python train.py --n_layer=11 --d_model=128 --n_experts=256 --experts_per_token=8 --d_expert=32 --d_shared_expert=64 --activation="squared_relu" --moe_layers=[0, 1, 2, 3, 4, 5, 6, 7, 8, 9, 10] --router_score="softmax" --normalize_top_k=false --routed_scale=1.0 --balance_loss=0.00281 --balance_bias=false --router_z_loss=0.001 --init_std_router=0.0382 --lr_router=0.00181 --vocab_size=8192 --norm="rmsnorm" --norm_eps=1e-05 --tie_embeddings=true --optimizer="soap_variant" --lr=0.00874 --batch_tokens=131072 --seq_len=512 --train_tokens=737800000 --steps=5629 --dataset="wikipedia_en"
Below are experts of layer 8 (counted from 0) of a mixture-of-experts language model. Rows are named router (the router's row for the expert) and show model dimensions 0-127. Each number is 128 + 32 x the weight over its row's rms, rounded and kept within 0 to 255. Numbers have three digits each.
After each expert's rows: a language model's description of what the expert responds to. This comes from a sample of Wikipedia text that the model never trained on.

# expert 42
router:125117073134145097102132092158107128136159109135168200156110150138110092073137109088134182197120183108099151107213091059150187067145132059145170142123159105113140135105100155088149131172075174131151137138143139136090105084099117087110170123130116146118157081156112111147149173113165133131144096188119153162162185177085135153101117156125140182134067122107119125116143093178116135163175
What it handles: Mid-word stems and suffixes

# expert 52
router:112083107137144139150114134168095096152206096164152200146123130159115132102104124127162108117095196151150122186176128105078167067151137110145130107080141111108091082125113125106122145116125156111178157130103121148141118078126113106116131076065164144188163087139073108138131136158177159090182098185122138104139115181086164167040120158091090154086108122143071133106179079158130112142102
What it handles: Articles and determiners

# expert 24
router:133124111184184098159155106171067151156170077151155171150107145175098075142105117105137197106117154189153130153140118099090197091134153126148151120119160096123121133115137133054102114154132157134142105069140153170058118126113097092109162116148189104135164104164108094154142149128186121146190086140089160153137203226107144152090102144103101133111118110109097125120144094115088159127109
What it handles: Closing brackets and superscripts

# expert 1
router:103112111166194100131141094175074112164178122130143194133151197154136123143118106122128180120096140150171196167124144138112196095109196129136141122061151114115099084147113152092175105163088109143151165103080161169124064134138095083135134072106126134145176111155081164130099151134171176064173050160100151133132155175103127159119134201115123165124119121144116114128122122151134168118120
What it handles: Infobox field punctuation

# expert 2
router:132122134106151081175141069138098121132165106101141106165081168120126081103111106082152116170107177110146114120133103101100149120133140107174141079090156129058068106111126152134074118161165135122156134109078131153114127081104091106111151124114126165171149141160066074120069183148148106086126122183058128156135153121173211172109103207127084157125094149143099048114128123146126159139173
What it handles: Mid-name consonant pieces

# expert 19
router:106100132141161101183158093158113109198155049118137128146127184131089107112098136110138146138090155095152177153129134140112156129118146059189162087104137124089100109163091155104168098135114188097166098126124142138128126122136101123077125089064191150114189095129073087147125161168162176094165119147134139102173155158108194168094090167105119134099084093189060127105158112165131152140117
What it handles: Prepositions after verbs

# expert 45
router:059042066121134149142152125156130089140107127138128121179077132164106126104140097088145119138133150121161140122125148067130148102158141120192112127118186108062095143132092126101158071130107127136150140135142111155097100086149101090096155082080172173162182096181131129081135159160202123101150093098101127152137157139133155221107148139116101204130126045145079108104127134145104129162144
What it handles: Con- and prefix syllables

# expert 59
router:115102150148139110163176140114124101143167118120158104123086141113113105118082086080134148121090164110125135111145111129095126102163186108161185067075142125069108072119119203085148125187119136142139105084094153140083122073134083135131162100153180074176167122107103065102028154108135143094161143124081154104148129121135174156115159152105098148075105103129090070110154116160085152131183
What it handles: Non-English name onsets

# expert 9
router:091059084157209096140129093153095148150151152148158145183137163131110064118058101118140165100111164097145147153128119114154155105129135094135118113142183139084139138090123150083175073125088156118111146116067163190091087061139130055128128087095184107155123079146105114130112121158203135125134112150108156130185142157119138143083078161089133195108118066135113109127155111133105109132160
What it handles: Mid-word Latin endings

# expert 31
router:127084103153209089126183061164116125167179124125151153164099126182113125133100139151104199155074156139184153159147133128087197123115189100133157085107127091122135090123108115098137095125129164134150160071136145186078137113097082140127169119077191127129152136156126081129101165130209175125169058129108159132140154146131142140100102129108086121113076106173093109132158095162104151142106
What it handles: Clause-ending punctuation

# expert 43
router:102081084151123113153172148154093111150156141132142121166126153180081056085077120140167097191127126171119123125162143104098152100176177126096181130108131081112040103150109142161105084162147140104170145072120124146122134122116118151114117086087131186207136124134130117149099149152140132138129126136079166134136136168143171163071119197113116125099084130161113057079166107146097155158206
What it handles: Word-initial consonant pieces

# expert 33
router:169101065201132143130155089148109134142113165167154147184076145135103109101108093101121161132124142126118162138188119119147141093148124088143152097133131061109152113109103207069176100169060132151121175149145173154087099059107115092137148140109131125144157058197113120111118127120169107133140114133087151136167159142138111177089149122102110151118076050122120112088162104166107151195182
What it handles: Inner word syllables

# expert 23
router:084089135126152062128135118175103097156162088173104203142082162144071107104141137142147154176074144152156148145153113069084152101167162112174155119153160101126138120104120132104104098122162183073150189123135131104146076092118106110111199102101157092114133103095085042123130150201152188059155119142124169146126171144112190124102124123116082137101109187146128112149122106131116124137108
What it handles: Capitalized name-starting nouns

# expert 11
router:102094103150112124159192108159139095174124107109140149197109139168104097114115124137182092172125172135145185161144150101129200129151121121148134157128150089097073139161123146092157130137120217118116107125085139167117119122094101092141154107116152148113149122127119070138117144167179180128130047152092148165179117137079144134063132136085107193047115173153107139088139103174062151164132
What it handles: Auxiliaries and adverb endings

# expert 35
router:125118131186122098190161088133114143218155105173144148130110131145079096124096117088162195179120147156202135159164122130096149122175162118155112124118195138097107103095121150087109121140138153118124097158120117127119073120083097106096142108092145098173221141127096093118089179161136173132204106179110141120178131154156144183112135129118106136091116132125065096120149107131055124157169
What it handles: Line breaks in tables

# expert 54
router:144132142192166106139125125142127147184147062131116174155129169108083105091125123137155166179109131157125179171139135073153146100170175122140123152084177100117126098161094125093173028159089170075135144142129111133125028134128129110107179096132133086141135114158103130137072136121154175104164119188123142151152179203084138144131110149114147183131131163135101101126125123140098162167194
What it handles: Infobox field labels

# expert 34
router:121100134178156050164178089141086108207185098172142128133118126117075067120098156092121180181087159172172150162169114117079135127180141093159126076125172143098107120087131180123135112150145134132150097118102121151092097118077114101072158118090160139131196095128091105135064163127145144125180107149128115134159169179131113197110116135134119164096133135114119110121187105153067142144146
What it handles: Paragraph-break newlines

# expert 63
router:109089104175140116140169141174084138146142076109165141177090119171118068135107094106130170128096159184197127173162125094107192061136146122125160053064141106114070139172110187112112123140121154105105132081117164117132062101146098110112140107113181108171131071154139130087130146162170119124157104111100130159157129152106143118109143157107086177123112155107094056105125056115073140112141
What it handles: Measurement unit abbreviations

# expert 46
router:092128132156138094177125079136069139170179106197128167131116147168125113098110114066129133149106157188157177160165086127134174122144185115135138104099196154086105099092109129112084091136134137124148123142093129143132077122128103115104156108098160149133208104094073120166079175141140149082176104126078188101139137198118165216124100145088103149116092080127111134088146131124079149123127
What it handles: Heading openers and list breaks

# expert 5
router:118108140121082132157190140136148057131101127137152099174090148120109109093107105105160101174111165141162142156165148097121200120159152127146178108144166092022084118161114161130180124138173148161160128116087107149089091098123099099089129079112141177129165117174122094097095187118156114078123082122083144132124184125136166205121142171096093171116112126143076096087150154125100155170149
What it handles: Word-start syllable pieces

# expert 29
router:109102132136148099161148086145068146191196058165127131154102170161083089104109146131129174135110156150153119135151094108105169117149158128164119090127138084110139136119136140080117128170113135094165119057118153191055123117082117107123121130114193080125146141084076063159049114126162144127156087148067119145114171169118139137099125172108119113115087127193089094123144137153076192119105
What it handles: Name suffixes and numerals

# expert 7
router:106065106150205089152192117155105111138173075183132148162139141137080071144099111085138191151050128137134169127153110090106174071147153104116130113143157109143129100133106141096139113167078140097126107061107149114127111138096070097106146133151151098115147090131099093171129127110163171131179098101068149152154172215126118140076106184115096129099126113118083120115114103123120204127143
What it handles: Table cell entries

# expert 14
router:116110116208106074131175097141081138158123131188108140179137167135085104130130093156112164144100146134189132161145134113155146074201118081165187103151153074106135132179105147100130084184110151102118157161148094149120104099095091110084118114070173122134149046136112121085136125172152132126103123111083129160154184157109157138104116135097089143134079126121145112103180142168081172146206
What it handles: Word-internal letter pieces

# expert 51
router:148142117172136136119146110168097156163164125158125111151093115108102118043096073112183097207127144121143114137153125100135136108180134106138192185105172111091103099136103162134135037184117128073144157134130132138136108093111150100089134120125119154180132078138142129107110134138165096129179135122081169147165139152150144158109136136101104164128046118124122076042165086120097168167208
What it handles: Word stems before suffixes

# expert 12
router:095047072153160100145136097171140081156155096126155118183094146152114085126078114097128164145083151100084136137148142086106127141161208114173134096120115095099119116111111191092145099137094140176114118092097220172115124092140101129137155091129160128108135100137083082168118182147197155137187138124092162130147127171142167175108124125090150177119101059178106133111146114183109139127123
What it handles: Romance-language name pieces

# expert 61
router:078069092156163067135115125143118143145120111116145135170103175148125079116115132118101163122112150092161142120124119045128147098158171069126108155124165099104128136079137154086181091127084189118119161113103162123105084096137141049149172061104146134167114064164142095118125135144179127117155075181099176163143159138110170150110099171084119233117142084138078132133125116136093116133140
What it handles: Mid-word scientific pieces

# expert 16
router:067091104198142131177201098128111118151177109129131156163102138125098104118078108132161103156112136129157187153114169116105157107190151097106205076103125142090031104179096176118146122147114180128118108104087174144137121133141116133138140106100152140157177096113138110118124145183143166127144103128091167095185106152059145136065109123099102140061139132146074116117171122174084148140125
What it handles: Infinitive to, modals

# expert 22
router:116097113141118095194136118134098093165109072147158158184121172121087095109126082120095180113111115095117168142159110030144158108166154076104143054132151066145148136119133168098129095139084145101099175123124174128082124070106102106108110137073154080198134039131095083122132124151152133129145119150073143155155175116094144165116128151063131160103085128111126073123150121128114137167134
What it handles: Mid-word name fragments

# expert 17
router:122114149162209071178155079156121115171177082133124115165077140097086074103094072126119162163076122117138143135183124116067132129147151081163165127144156103084145115119134131075137106200070152134186141142094166119082130095104109101115140113082126108135133107153093083121035172134156138128152119129078143157162145159161151151120109114070100128130062098147121096121134113163117195133131
What it handles: Given names and saints

# expert 44
router:103106132170140054134177125181112154148184095128131163143137170153085111111138113126118186114102159151172133175162093085152181097157155143178139084078135117117110130099115131097108103160099144099160155065125143171117097114041099103111164113123204118136202087142102081097130123147161158131176109136066117182148153178088156132123145131131081153109093123125103125142148064172103173118166
What it handles: Quantity number digits

# expert 21
router:123106133156163093154195076157062121205138083167129161167063132166078102124096128094134177175084185151198119159147116137083150111181194128191122099106169143112110091115086184122112121135135134133135109118128147161071086115104127086110128132084172120131169128136072112126075173138151128122145094157114141086146142195135157196122108146121107147098119106123143101074152097148102138135127
What it handles: Line breaks in Wikipedia layout

# expert 40
router:064088106197098140158181119143104117152145105200108168139078142148127132127106099157170165126142161180154113156113129108112180072186157124157137115109195091099070092148141160116104101169140157099157098075144098129140094094142085123087166107062156152141154120140130134078124174193144131115149131123105183124145167166089195153101124118114081120124094110172093119071151127142070142166146
What it handles: Word-start after punctuation

# expert 49
router:119068120139162130158137113203112134127147063181127168095140150142097109147151120122144147153089119152140131156148139066170187109133163124158119162116188094130121050128130137086126109123086150090150161071098111134119080111123060097115179100141164112153139133124089099142110153178133156104182088148055143156141136190137121125096082115044087143127146135131078082121137125144122222112163
What it handles: Table first-column headings

# expert 32
router:079055119137202115188126121131136029199130130175110100131088163170089108069114085080154147154100175156128140155149105088101121115178154106151119119104167109056097124108106123128110081154145138121167164132099134144130102115116078111141171124093137116165130111109128093123097153213206155093134099114128148107105157124129186185091157168130131157107110154148131080112133142159095157137143
What it handles: Name-initial syllable pieces

# expert 48
router:090090114114205055118122045213063135132171060185174177141109113142110127115126139083116135191061164176155129125152109112094144111134162123155123097143151069100119114111074146102142122144139163136178133102131146151135093104064080119130179083141150121104166104113087073140117146116165141106150100153103133134143169142135130151079140124082083124105084118176119086146130123159128110151098
What it handles: Sentence ends and United

# expert 58
router:090079145125161086159150114143140128198134070115163125132136203153113113096085133110125130125062147104169180159119105127113148097124124088152170061126131111079108114150069144104156109150100180110159111121103130160103127133104099138091127098085178165135186111146106096125113174161150174087187107140109147109183151130100175177122083168098111160098097107174032108106178104188135134134128
What it handles: Prepositions before noun phrases

# expert 15
router:085119101158161104162154096138091127133195083125155142115102146168127092143116101097134180139123193156144119107130101109153178127131194130172169089076142110097090099110120186068134121162125156118181141065161147169123101088094080141097167095162189079154168147102122117070099106166168180078152089130095144111145179133079135138134160165097081141129138136156138097126173098146080181131156
What it handles: Non-Latin script bytes

# expert 30
router:153086123152182115141116123136136126162123099178133148169081170136064077083126099160108203166113147110115172144230086085154168089131133079187124162139174085111138110094099155077145106153077172102117148136134116115079038117113099079127195134121161129094131121143121086110096128131171119114124085149129145174121162197128152120119138132085126136128092147148100122093132093142098162165157
What it handles: Role and kinship nouns

# expert 60
router:068089142181188091131147102191122062168163138139156177160107138142121121123085085140155132111095152098169158161125159135117158101120161104142146132095128115080106121133132137083165101140107160138180166094103122191105137110123145085132156087072151130165149093163122117088134159160189202107169068149124155112180109142113164190075105143108064180083119104159098113112183103156104152147123
What it handles: Coordinating conjunctions

# expert 38
router:089119134139133135216135102173068117147175081138134150122059122141107086105130098114155167159113161167170149135137088088119172102135149143170167109105121117114117129179140149064116114166128129121162107093122135161091120129108088129126157081087123120143199116151123112130112137151167184077159111145079148107156204175084174184095144160079088111087137146166060122062161105147098149173116
What it handles: Opening parenthesis pieces

# expert 8
router:097089127182161121159190084175114111212158104140120183160085107122105124094073091129140150130093128121179168214192143129101155100125129138121156129059175118113104103145143127078149110154121144083147101101082126171141129119097111055125131062095163132158132098095148091104144143110187164106174060115107120170135130140103128149092089135079126161083131155158087098123152082130098141135133
What it handles: Clause-linking function words

# expert 41
router:056036078136135126133153133131117106146145154129126104143079139117094130071118102148154139127116151154142144128157099054167141087158138080155127142092209103140115090171102164110173073169099178101137127144146139149120087107124104119074119072132153188128160113091153095079065154180107147125153106083094155122119145156131148140116103133080101181131129076175069103101150122164067171113110
What it handles: Latinate word stems

# expert 6
router:136128142178130074143209108135125149134163109163134125140129197116112112139127140117106121126095145169152137133153122078114187098134146106144186116166138131122117076121131183078079128163159157106151182086090130113137085086098121108089157128115212118163170108174068087104116125134139131137202132098059183168124176152129169111132116132122065137120076108129088072122148080133074167145181
What it handles: Acronym capital letters

# expert 20
router:121138104180118094197149098129067118208151100167146139136088155147082120113098109081158174124112132183143157158154101101083129091125171120158140160073190122115082092113094152131123104151136135119160119139140111132158090105107130092060138070129146156139176122163102129152051165144132146068160131152127179121145216209123142179137136139107119169085146123129104069104145131157082139133144
What it handles: Infobox and table newlines

# expert 53
router:134110104161190077116126099171100144176136100172126186194095148124063093117108114146130154125062130135124149154208103045145173059157142087137158127151177116108140114142088167122150067140113196094125144124103173154091068083102137100141163097145161119137121089144133076127117130124171151100142068132090139155149136155102137119116097159090129160103060130140116101113151083129111127153182
What it handles: Institutional and process nouns

# expert 50
router:146103135182125084162152109145131095159118088134140124173073181118088074077126047129120101202098161118161145140151144097126163116174124097162164088105188124083120117093150162109144094178128136062175153111141142139114142084141140087121133159107137140150120111121083059121040138180171146122154126149086145161154152114165161138125154142090108202122099175145127079117121104134127192158163
What it handles: Surname middle pieces

# expert 18
router:134057081140146087148183105116102110146132107179159113174079166143117120048104096153113141169093159110132137124164101084127181123157168097163153103119162093092137134139145176120122110149095170104157181120075155159125102090137115143117170107100156148155164067113100036105095101143190128119160113152075139114169151174169136168104113186090067135106080162144115070120120118151091141124138
What it handles: Mid-name syllables

# expert 27
router:069102115139156101116147096161103108166124170174139102148063117131120101126081071086152127151062135157147141133205070101134160131132134065128145132073116138121140117145100196125135111185067129107118122146095157157152100087077103132115129107152132160161118061125110098070075138153134195122118135150059143144158149138150154160138072151100130164096110152167128103127136096164124142164227
What it handles: Word-initial fragments

# expert 10
router:112127103180148146117198054167089140177141122147154174115119126132100132127067108097136126150093154182173163195143108141138126117144208113150168120079155121119087099115108132110132136154129120127166111100098146158041106099093137091108129108116201135130148108122115098152113145124150097110120058117104143114151181219089174168080101184105072149088127115183136112102141120151129168165105
What it handles: Wiki heading/table punctuation

# expert 62
router:131086126141197033185152109141130123187185077170159112123084149121115130122117068116139127156072146133168161144128115124091140099112142081173125091139138103109131090162105131091127106152123137114201116144069130121114107117112064108121173115087149129129156105123115060123101208145144130087173107120104155133119147171158122155136070141061128118060119127183065103157134085161148169120143
What it handles: Place and institution names

# expert 26
router:105089156142153070144151107138094124153185080187123132142132139162077110120128123121141146135106180177169155163147116125148165099126157110180162131083156120101143078134121155098127094145117138056160142098106138176096111136088125120125180099127186161123222095151060115147109134181150201103171105145042111162147170182131141152090121134086076142106100124141103109121140103142081159142182
What it handles: Years in date ranges

# expert 47
router:174143119171179141177154098153149142214155100167125184144113146117095110137096124116145138100124112139123179178155089070153172108110134116102116152139186128104143099105089174068183057152085129107129147131087173139100051128102108116142169108120135104147137086153096093159103151121156145113156080192102173156180196166096107147121102161113102121075108133138106122112141115156149143200172
What it handles: Infobox and table labels

# expert 55
router:123104085136169095172167094143080136145151079169151161168079156163117129094089124130115174168077163136158143146155105128133186120115183103159113122113177129080128135122128131109138105152099147091164163127076147163135084117129113153121146116115167150144211103110104067113106120143151165118212091134093140088186141210141128192081084178092049130107094120124107105121144111146090169113135
What it handles: Cells after separators

# expert 4
router:106073054132173077158114130158132084147166117139117107147090159141083122093110072087185103147126161109096101140165102058119126081172135070165114143041175120095090107121100161126099076159133115122156140107159119164121127083121088110109157120107152120171146129140103085118077136145153126111152102167101155098135141145162157191067170184108112149105077110175141064106145131104149166140178
What it handles: Name-initial word pieces

# expert 36
router:091140120156159128140170134186073079168189123135114187130150137198088136131063110091122169139093133133114143183176107107119162119106214106158132107086178138106098102129086186092143094159130138099133143120118121152090133108093148105083150104109131167114157091166098145081093182150135149071168068142108118127118167178179131162128075146132134164063072095156112106084120111136150146138162
What it handles: Infobox line starts

# expert 57
router:121102133139134083175174136132129128146180091139151124147136150152085090113110146129180180142125160156187138169149105020094107082120137140166125126112136107107082081153101100044104115183113100093145143115079144175124097126075096115103147121088194118147171126127087083150130131126168136152197113124076103132170204166091148148092140130112102139102071126113111116108142082164085156107164
What it handles: Scores and small numbers

# expert 0
router:113093084129102114147146110151086118142122108151163117161109139129132083098114058135135129197098168113130148141169106118171138134147154090138196120091179093130113140079109178108131115162118113075133160130124130128120082050130132123089182129150210123128125082108054134085051148145161111144154123151086143168154154140155147166124151142064136171080138154154131063108150078135077132145212
What it handles: Non-European name fragments

# expert 37
router:103102124156147133192182069144074101116150086131131183144075146126117083116114112120137156122128200166145136142152119120079181103147165099173186080108142140077076123122140170077128148201143136134162115051162144133122131091151106140124157132143179090148175124120074099094066147153172152130172104114070203122162142124124176179111123122119103143121092126162121108074135112145099175126108
What it handles: Initial capitals of names

# expert 13
router:125070091139140093169142077145107094146143086156157146181088173157112082107119113108113126143118154117119158150175096108126141120127163083137161072101116070094130142141141187068145120167104096113113144074122166163113119066133105121135186123116194125121141079147045085149072157128221119151139136192048116163144148141162151169090136105100122157098127098140099090097128108157095120157142
What it handles: Foreign surname endings

# expert 56
router:090039108141133124175198110126102041167141103151123120158101158119114074097112079110128120154106136157127160166146146093116129155152191111119181069114111072076111140145134175097154117177119129130130120093087174142120135058155118142118163111115166109143136092149102080115068160179173110131155151126064113126144139116155144197120122128100122160096104108162095075085122130185078168157138
What it handles: Foreign name letter pieces

# expert 28
router:138116165186142093153159088124121124163206095123174113149055135096126089104091073132134180155106158112107148126141124110101140068175150104130135061084120090097105078115142173104106097203100177130188138103126167128088135081102128124119149130080120148161159121105115112117076156143101113108152136126108184114122144145126180134136124158084070118111084131152103040128172105175103190139161
What it handles: Surname-initial consonant pieces

# expert 25
router:121093139127164094167160104180133118150164078180109145130124155147101110143130145073178148117127143193160154115155157097143168109151144134161129168123162114111111086117138130063136095170135160111163110084080127156101134112096060138112150124103182138153202137101056090139080121149138138118201103123029152133159143153121165143088110107084078157112117125121068112098145120144107200168182
What it handles: Numbers in tables